Below are experts of layer 4 (counted from 0) of a mixture-of-experts language model. Rows are named down (a neuron's output weights, with its number) and show model dimensions 256-511. Each number is 128 + 24 x the weight over its row's rms, rounded and kept within 0 to 255. Numbers have three digits each.
Before each expert's rows: a language model's description of what the expert responds to; "raises" lists some tokens whose logits its average output raises strongly, later layers aside. This comes from a sample of Wikipedia text that the model never trained on.

# expert 5
What it handles: Middle pieces of surnames and given names after a capital initial (G-iff-ard, Ni-ed-ermayer), plus past-tense verbs like said, wrote, scored.
raises: "my", "ct", "curr", "ce", " left"
down0:129102129080142106134099080170148117106137113152108144094132131101147135158118115149131120127152116132112147102175139122058133161120093093107158128108131136122135126138129143109095096124137099132126142112108180111129122129112130114162149111130081123129122111100116120100154127121126119101112078151141115085115077144119116120051109127143123126158153128148145141108159103148131171106123114138132128131128069111115145146130078156107146114098060135124127103120147114137151116107124175172107135120105133107098138142113082176119144156207145108139132147112121094154095095160132113116167079131121136111124117094168125130136120135119160121151143128119112156130136095125147148104153119129115115126108146139150094083114127131191087120120115094115167157126175127159158083126123122
down1:139087155129126125133122099118110108116105145114139118150131124132121089110125091137137129135172154137143129100115136148132097126113082068169110146114170105086139166127136137155097111155111114102179136174119156158181101112088123130118182144134135126107153125106105142097133116119115130149149137092103102096127155146109114112102111136154167135149124142119146114133106097131103145144135132111178125115106136129096155093138114110138144134168122117123107115127098113181083111132116136133132117152143162165135128156139147098142094179101125146107139106150116136149127131180175077159107159146203112119108133115170104113127140157126179137109156167125119137078146117155123105132134172138120158139115109149100161136149139146117147088154115098144105143144117129121099113147138123
down2:149093135101138110086087161165133101139147162129115100093152119113143141140142102135145121146089128148106096129148113157159118093134122083138090110120125145155144106105104160119087156155150139104125117100124139124126109114149112097127120115136169119117123124150129135161090129090118087115118121146139162168127130152165154147115113122136140155146158159140134127150178140129101133108081133120152135144116154150113119125154162098118132119114119156115126122097145090178128111087106110136134102105130153134118131139098137087124129100094110111152070143153108143129113133163118118130142161145097157081133119111123148129157113152079098126139130127139116131129131056119103160125121104167109177148143124152136107165118134126149135123123121165151175140112184072176090145129107127

# expert 19
What it handles: No clear pattern: abstract nouns such as environmental, freedom, governor, plus fragments of foreign names and CJK text after to or for.
raises: "ash", "ctor", "on", "ata", "ably", "al"
down0:092108128129132127138101159125158143114120108098097116157116119129133166109152100127171093099107124142171154115136154102122101113165091161167163151121144102111135134165142163181112169135138181122091116104184127105126136157168155106082125121150186130137144120092093098109119127142125111144118139159085115083115110130116112158117122105191145088163111125100153134138135092123144161115138137123151160152108137100104143082163166135124143125158113139147142162143155152097136137134125170130126118120109137119097107121142120091130101135095145130154125114137086153101108126100100142118173136085136129141124165122092057130124113115143106121117094138102147110120152145090079143105132078150144158149123117134141138177146143119146145111137124134140175125135138141086145148111061094
down1:090099154124118187098096121061103124106157094124100151136128079115145126126137142120157105144152099139147117108096142120119138129127145137104117131107121155123116122144127127135144138134170039131114106114166069130123101143099142117141115125172163101155164106123190130116114122174117111113126133103145103136110140124168142118127112106132139128109162107123083133124148150127086114087107145149143141129108102116132120201133117140120165133156149089114136145109140162104128158119162096176135200140153157138150135113129154117164140129153147132180154120080157125133182125106139150151103142122125153123110112200101090169111116131164119165133134140119127158088138164151133154114101132081129115131096155100087117099133124144159158182101126127144125122136140175153104117111155137
down2:125161169096175156156121133090109171120091081116151091136180110122135148146139143126150150118134091104169097156155087170125113093096108137128112106141079110171108097133122071145151131150110186135122124139114092084109185108154135143139091091126159178113133099114113140146110149142102127120119105136129104122146084116114132136119107115167127152143187117112094153109161070127152115113141114125134144103177180111110133169142117092156114151136091144069143141148152085124118139131143124141138165118094124158140152077137149115121098130079132138172120166130101096160103139096142124112112135098146147131125110128095134155150059115119128155161116110118145136095139158119137167165149114130165129133145162117129142145122165116171174139149139156139138158154166100104164109159146150

# expert 30
What it handles: Middle and final pieces of personal and place names, such as the o in Benoît, the er in Murerplan, Galaxy, Hannah.
raises: "us", "ance", "ot"
down1:153107139171125131114105116091121107132103115108114131119098143106177165127155115124142102207170148166149130138097115139097158162124166122095149132154123144118126156131153109072105115125125142101083097127125104109145095121151143149105082123131144143104128125167129160108130128159152136118133131124089163114137100154133148111131108109142107164154151120110104115116185088152109122131128130134161106154146114142113123145142110125123135118146110132124156116132092128123166162105156136144165144152093110178158143096108131110137145148129106129129089109120128101080096155124112127158120180169171128081108180150151084132105086135120137177086156130110161140109153138159172119138116141191127150134132106146095155131114098151134168120155125124140130154139119135107112079096159139
down2:112136130140120103163120105143187145174124105162128130121138100135144107136081130082144144076142145142149143094106119132126127139157158089082103099099108159155113094126140133148107137124149155183154134172106140089108111126144142134121110145123116098132117112118166146118122122061127130140104089131132124153134176139100178083102105101161144160127098125150170108109150127150104103143107088109132156135114133127144136134101108115134155120151155107124131125099121101165125099142138110177161145132144112107137147144133105131178124109168158113179167151140127190145149147173147165146111123133124098120168141124140151115112154127126080108120100060152151154111152132147114107139137107094147119118133167092153114135149081135131172156113149118098159118154130123149139136169144113
down3:145100181118150127151118173161097142167146072147147127138106153155084106170132090109108157140139181157154140124119127123170118096116143108178114137149094139164139084125083108118126116171133119144157141077168147157159139149178151105133117151132123079122136148100127105150156133101123105114111138091112117111138142099121128122152109103122153099122120140152112157136122128165123094101139135145131154083113122143149118117132135139156129124139114141139095134164174136095078137133103125107093149093129133140138088150125139113120110151151083143162119119131145156135167125142087101097106156142125108182133154120149128145091113127099106088136114175106101127138117103159137181109081144122105118117108125148105156130110088129172102129135104128097116110166117161132138136067157130

# expert 8
What it handles: Nouns after possessives or determiners, mostly time spans (years, days, period, life), also plural s and nouns like son, home, condition.
raises: ":", ";", ".", ",", " of", " for"
down0:096161137068125147153141103133136162134103156154140114130144095138130147149087120153131106138088160138121136098117158162152136080146115136127143135119141139141143149181140135097118131128117141165128137175125141152148139147120092113133105170125151138193134099155089126167098128120121123092118138122186118099158122105141171153094130114169122120168123096092127134127116119139126099113100169141180131116139149128172172101104113121114120070135107120110119147125111155150128109093109134115086091100150101104106153114152127191123151128159173130145160156149098145131154080130179126140109143125149049167129123154123133118140113173142117131153149120115129120086134090152122133118135142129128137128082145124116096134104131114146105153100126125113104162137112100093166124132111115
down1:157100123141142118155148164166079150129142117157134157113119107127121103144140136140141124093113100094152140121168137141090152185148137084171116143105148095100144175181132155099154113124154123156076158165140102161099123136143108116121141136131095160103116127141136156155137154152122135168157152103096102134139085139142141150097090128107160111119181130113167131138128174120116128099137105135119137129106137130125152136122111115122118108118112078180157125112113128145128151119158094146147112104117134117135134168115133111150111164110139128117152115183113149121126083193132136178134083131141107104132120119115129091135117135069163111110147129182114139109104121105167125133127122129085110126111105069152134171122145164138127123169107100145159136124140094119154141149118126
down2:126127157116132121116167104168143101103114156124134121135085131121111130117155110119127137120111109116123107118169159118115142103104131136133128091141082106078166128127149146092143084117161103101129160111149123147131140149133130110158141160143120139102137142132122109184113127081120151095126084089166118137100121158107145099085169136142110132110097170161108146158149145127110140165129144174143102133115101106133081133155158104149124173125172110172106198096119171136103134154101099131143147111153126097138121099161112122155178120092118131148160131151144164136109136120160144116128144142192152135135139107103139122113095132139164142153111184094123118143133136167183152106139134145138120118105184113114156141104113161145117124114092140115161154105111158090108138106153169

# expert 44
What it handles: Second pieces of personal names and words after short initial syllables (Se-ong, Swa-ti, Sae-ed, wa-ve), plus sentence-opening After, Despite.
raises: "an", "z", "ock", "ana", "ane", "re"
down0:125137128109122131125165084157157155147138122138116141151131093156131138121146132155123099151112114141150117092151155154133104135133149169128164108141152086165114093136098176133108127118119161173118142177089131110090117108127105099096153126152140130152124096104113145124132107141123090139088133126110108139119104120120152121166147121159173116118135152119101120112143149134083107133135125121077154116130148132080130128113108119091176113102111107101116153094126155091117151117126156121148139140136140145117184148121172130120140115146159106113125091139079152111092122126115141127173100154153100155157095161163112149119154124184162104179119157186142138144170157102080134131142143122125140140141118127108136075130123119139145185125113149194179133129107140121090111165153096
down1:140161103151144129154120121106155125178161166130136141096140129157115109127162138126116150084162134136111108125143149161115156111096148101163128142117144155089104147145162135161147160154056172134087113088113167115139131101170140116129136147150123090121162142151115149145094122145079111095114165112135107137114157125154145138134092087133148159176108130102127144116100141116098122133158145158157141145122086165121120121165167121141095127136136113140110094106134167133119122142152117140126134126154106096117146117150150114148090130133156133173194142153150142141118107119126127122126146127125107167097153126101132103128146123102157120105124136134133133159089102110103201126173095118137153138171153139140142145095121101102142109150091114098126103053152100139142115099131132
down2:131116141111112114159123095143109127121146105146099151139109092083157099124141128155140142147114107162099092122101155159155153145132142098120109152123127114102121108100132108130119181132139112091105107169132106139123150134150119143143125139129112106099133146100150168145143140110107096156152117120110154091104110101133131113096159083097102090144113133116122137100122156126136094120161116131165167193125123123125176121115135144122114153091162121136177113075103144123110137162147116141102139142166097128151165181127115136143163109103141120159137140159137123153134136101100143136107098127103126116131123124125139155186115148113084176096117123114097117101141147100120117121111095115127117154138085098085124138104124124135127138100106115106116122136154135139127140148112128

# expert 23
What it handles: Common nouns and stems that take a following plural or suffix, such as score(s), side(s), critic, percent, friend, portion.
raises: "os", "ore", "osa", "is", "ed"
down0:144121138159104149171111113111138115146098138144128145122124136162130095120155111148135148137142138154085134099152128134089139096121133165148144136107146108114140127098152114126147168142116111099108147117155182157120185127128131135134132152153159095148138180107077122148137151092131138119123148116075129120152134150141116179073142137113129134126113164138140142150135115093115091110134141145115129113088132142120130124094108144137147110121156096130163079104123136131133137168135131072059132118135106097119130128113141139136102147120094187113139147088150142076148125158106137135109123151125128143137141114136155154143108153077110159103135153103109089158124139158146149100159122084080132141133138132166077120133127143122144178136132107107137143143110134086127138085157130
down1:082096107100142126145112092114111115133140116105160136126161147128087131152136113151171100104138148116099151122144129101127124124149117131126143108077128123111150114146129092155111154140116135191124107123113131192090170114088126127100130132125119141125126146070110156115120120117121091152112108140173142080144116124170095134086127133134086106177135128135134114152135102150127083151132167112161133135113081168087110124129114146156109112183168140117104132093113127148160133145111103116096111146127142101141161118086161105119102146115154121115136112136120161100133073133154141139143071133146116109104121167163109140127159135130125143120159103151151129097138121125147149123127122110096125146141115136119110153080098123143106111168131104105145151138132109134117093112149094
down2:109090123101141101134103151132116119137110138130155118122099095105165084135199129160127090152122109122140130158091098104183133124130115142117160102118118131131117141170095110161110121121113142086127134128117157125185152157135107113132155160105126140137146186111134127100177123155096132135124139115124120131114128155111117097107118148121138105116155119146118132110138129094152116123172143126184112110142115160130125123087122092158128140140105159093147140130127141140132116135078126089098157132132141146118093127043121144124139150120110167096129085113167133138191133124064122104081158162127108122134152181160154122131097154142128107110135094129132132101074126131131117152117126124119162129119098148141102152099140114153111101123107154138128130122131111145115163145114166